Below are experts of layer 2 (counted from 0) of a mixture-of-experts language model. Rows are named router (the router's row for the expert) and show model dimensions 0-95. Each number is 128 + 32 x the weight over its row's rms, rounded and kept within 0 to 255. Numbers have three digits each.
After each expert's rows: "comes after" lists some tokens at least twice as common just before its tokens as in all text. This comes from a sample of Wikipedia text that the model never trained on. Tokens count by the router's weight.

# expert 17
router:099120140117075124118165100050210145117112148112149142122139160151127115059125135094174091146073101137152116171199133150117162101139131094091153123122129155154183111139113074143136090083125138113140058190119117121171103112175156137115141132084157128090159166134184132151189130082167093085
comes after: "\n", " |", "| ", " | ", " |  |", "–"

# expert 72
router:081073160135086156091147142131187159082086113108136146097124167145089134136118167135096161126084120162090088138184142155092163161101108081138119093092123136195184158166082144111173138107159080136121104168189129068112115062160110132116110148157121112094144167130133088158168143136188171155
comes after: " | ", "–", "1", ".", " ", ", "

# expert 4
router:094078149123061140109124108105217166102100172086106104125123147128101114154127135136139117158140158129146136186151147119084121158184171115109143116097110171158137149142100175132126108091103146090149073174108063096163146122198179153173118131082164101127164161127183126165165190102147077127
comes after: "–", " ", "-", " | ", "| ", "/"

# expert 54
router:096113139116076105146162112080220162098113192136126121150132135158155073159169147100132129143129172109126114165167144132101151138158124134097160102097082147175190128136108155161147134113152122062099109176133146080202091146196213156138124126066129137128140132163171108140160152100124091126
comes after: " | ", "| ", " ", " (", "; ", "-"

# expert 70
router:078080100140148145123137159097202158098109139092156149071135149129145132139112153138108107140148096149084102128214147129099145157100136093136114092071147094190177158162120121114143115082178127105124057180185101113160103088188129173092114182160106149131168132118165075134177130140152145148
comes after: "1", "2", "0", "3", "4", "6"

# expert 5
router:080110147090107121145169119071178160069082161142084166134154134169163125161157144144166119121092109119105081158199112180123171148157096088100117107099131154180144137157077117138144114123126131087084065153099103102216094162143187120124102131122132155125142162169189150162168142116103103127
comes after: "\n", "\n\n", "2", "1", ".", ")"

# expert 34
router:071127139141101101125142165107220141091108133145119159105119159142124143152171153120165152117087107151083090156172098171082138145108124080157118125103144153187196116178110167143170152110128113088080131139169141085194079067118203123120126121132067139113171177171132128146127157112150151101
comes after: "1", "2", " | ", "| ", ", ", "–"

# expert 55
router:061093120154108093109168163112219176096087166073157082101133178156093145132111136156168148127107091154100097105194105175086147153114133094140115107119138166170169163157105173132169129089181117134120084173196098083143135082159112134128138148137127139104158156143133098151161141143174157147
comes after: " | ", "–", " ", "1", ".", "; "

# expert 20
router:089123105114101150133152091066167115137119185137125161099124113162142135195137170163134092164106154136169087152194150140167133181159134126104081092094085137162150138121074105139139124083102152106137075195084144143209072190160145128095085139112155143136163111162169125148150129092106113171
comes after: ".", "\n\n", ")", " |", "==", "==="

# expert 0
router:074085136111059156139132077076213146115101193119097174115156180150152149163138143153103133138077133136137117182170161154115118118154152136082142115088092137138150162157098119162138129130132117076108049177105110122186132108167142168120121093105178134143160143164177106134153132095139070085
comes after: "\n", " |", ",", " |  |", "| ", "|"

# expert 35
router:096112107108080165141140082094200163102079180135134125108160138103107098158132163152134164159127125081153160129176146107104122164175101086107130096099075132176157212104098140120169146070112126124107101187119113137159079125120122176128150119078183160118115150113163098200175109117173133161
comes after: ".", " ", " | ", ":", "-", " S"

# expert 31
router:076086114084079143151112135062198200108140164107118085139171130161130129118117164126138155165107098150098134176206119139129149161159129092110064079099123153190159153118082137123153154120149095112112112141114124107140112114160124206128155138116121112099136140136125124139126198132225092095
comes after: " | ", " ", ", ", " (", "| ", " |"

# expert 58
router:070092127124080161109165069114168115098104173127144160084134132169139086182139135091119148161107142087166100179254158158125158152144166098080128086107084154185141151111081124138170137090108149136129139141151135091152122105148165131136142120124140168143125141156161162163122168063141083135
comes after: " |", ")", "\n", ".", " |  |", " in "

# expert 69
router:062074110119113145126112123086203108127121159106100193113137132128129140169156172124086143114090172129109145152193083105100086162086146132105103124118118129199203168126115136159120155131137130073109116134102100113175110052209152134128119132144094196162144151130175133153162153115153131164
comes after: "1", "2", " L", ",", ", ", " l"

# expert 47
router:082133110162076139099156153108165138096113131121123123115133146188122133121122176148112157138135113152105098137182097165086168156097108111163142112124138103199170138175132142107135154094152116080120073162221154073145053046160182117123126144142080115123175170119128135180182145106151153120
comes after: " | ", "1", ", ", "–", "0", " ("

# expert 41
router:094094120123100121164188135102202125089126136125104140082152153149157118196132145155167160156130152116074087172205109113036100157144118118130102118145118177169160167127100194126144140119161150106091113141074094109179118093185190159127126124093086096120148172143159135148152159109133123118
comes after: "2", "1", " ", "0", "4", "3"

# expert 61
router:085124144090116177174132088066141132141111184163072191128116111168150108130147149134166114118082112097114155136160144130141137159139109071116110088071115129178145154111089100098148115116107140124096047171111078135203089173122165141095102087115121198144130160162185141146179124095128092112
comes after: "\n", "\n\n", ".", "|", ").", "="

# expert 23
router:071121123075056145152169077053106079149110173111087183178101106141160109143153150142145122128086131113123088111161122181135141119166153089100127133124106180165126142101096108134118119102134183140108072139200132105175075160146189173089092111122154125102134129168186146136144137132121072109
comes after: "\n", "\n\n", " of", "|", " in", "="

# expert 57
router:078098137094098090140135136082184168131101153159111116122169132144172145155162165142173117125071111175110082128183118165125133142092121108110082161078119152128183137138138089155168144136168189079129066199086143101208110098179157141118113091104128111081161136150146105135179115107130098159
comes after: "2", "1", "3", "10", "9", "8"

# expert 13
router:077057109093092171149155095100163126095120172134127142120140109151133120173162122115165110146092159155133114164201126186131153112139182101086093116148102151160152153125081121176172170114082155130104125138094163088176068124181159142169127147090144114084136173144178140196172180109141111116
comes after: "\n\n", ".", ")", " in ", " |", "| "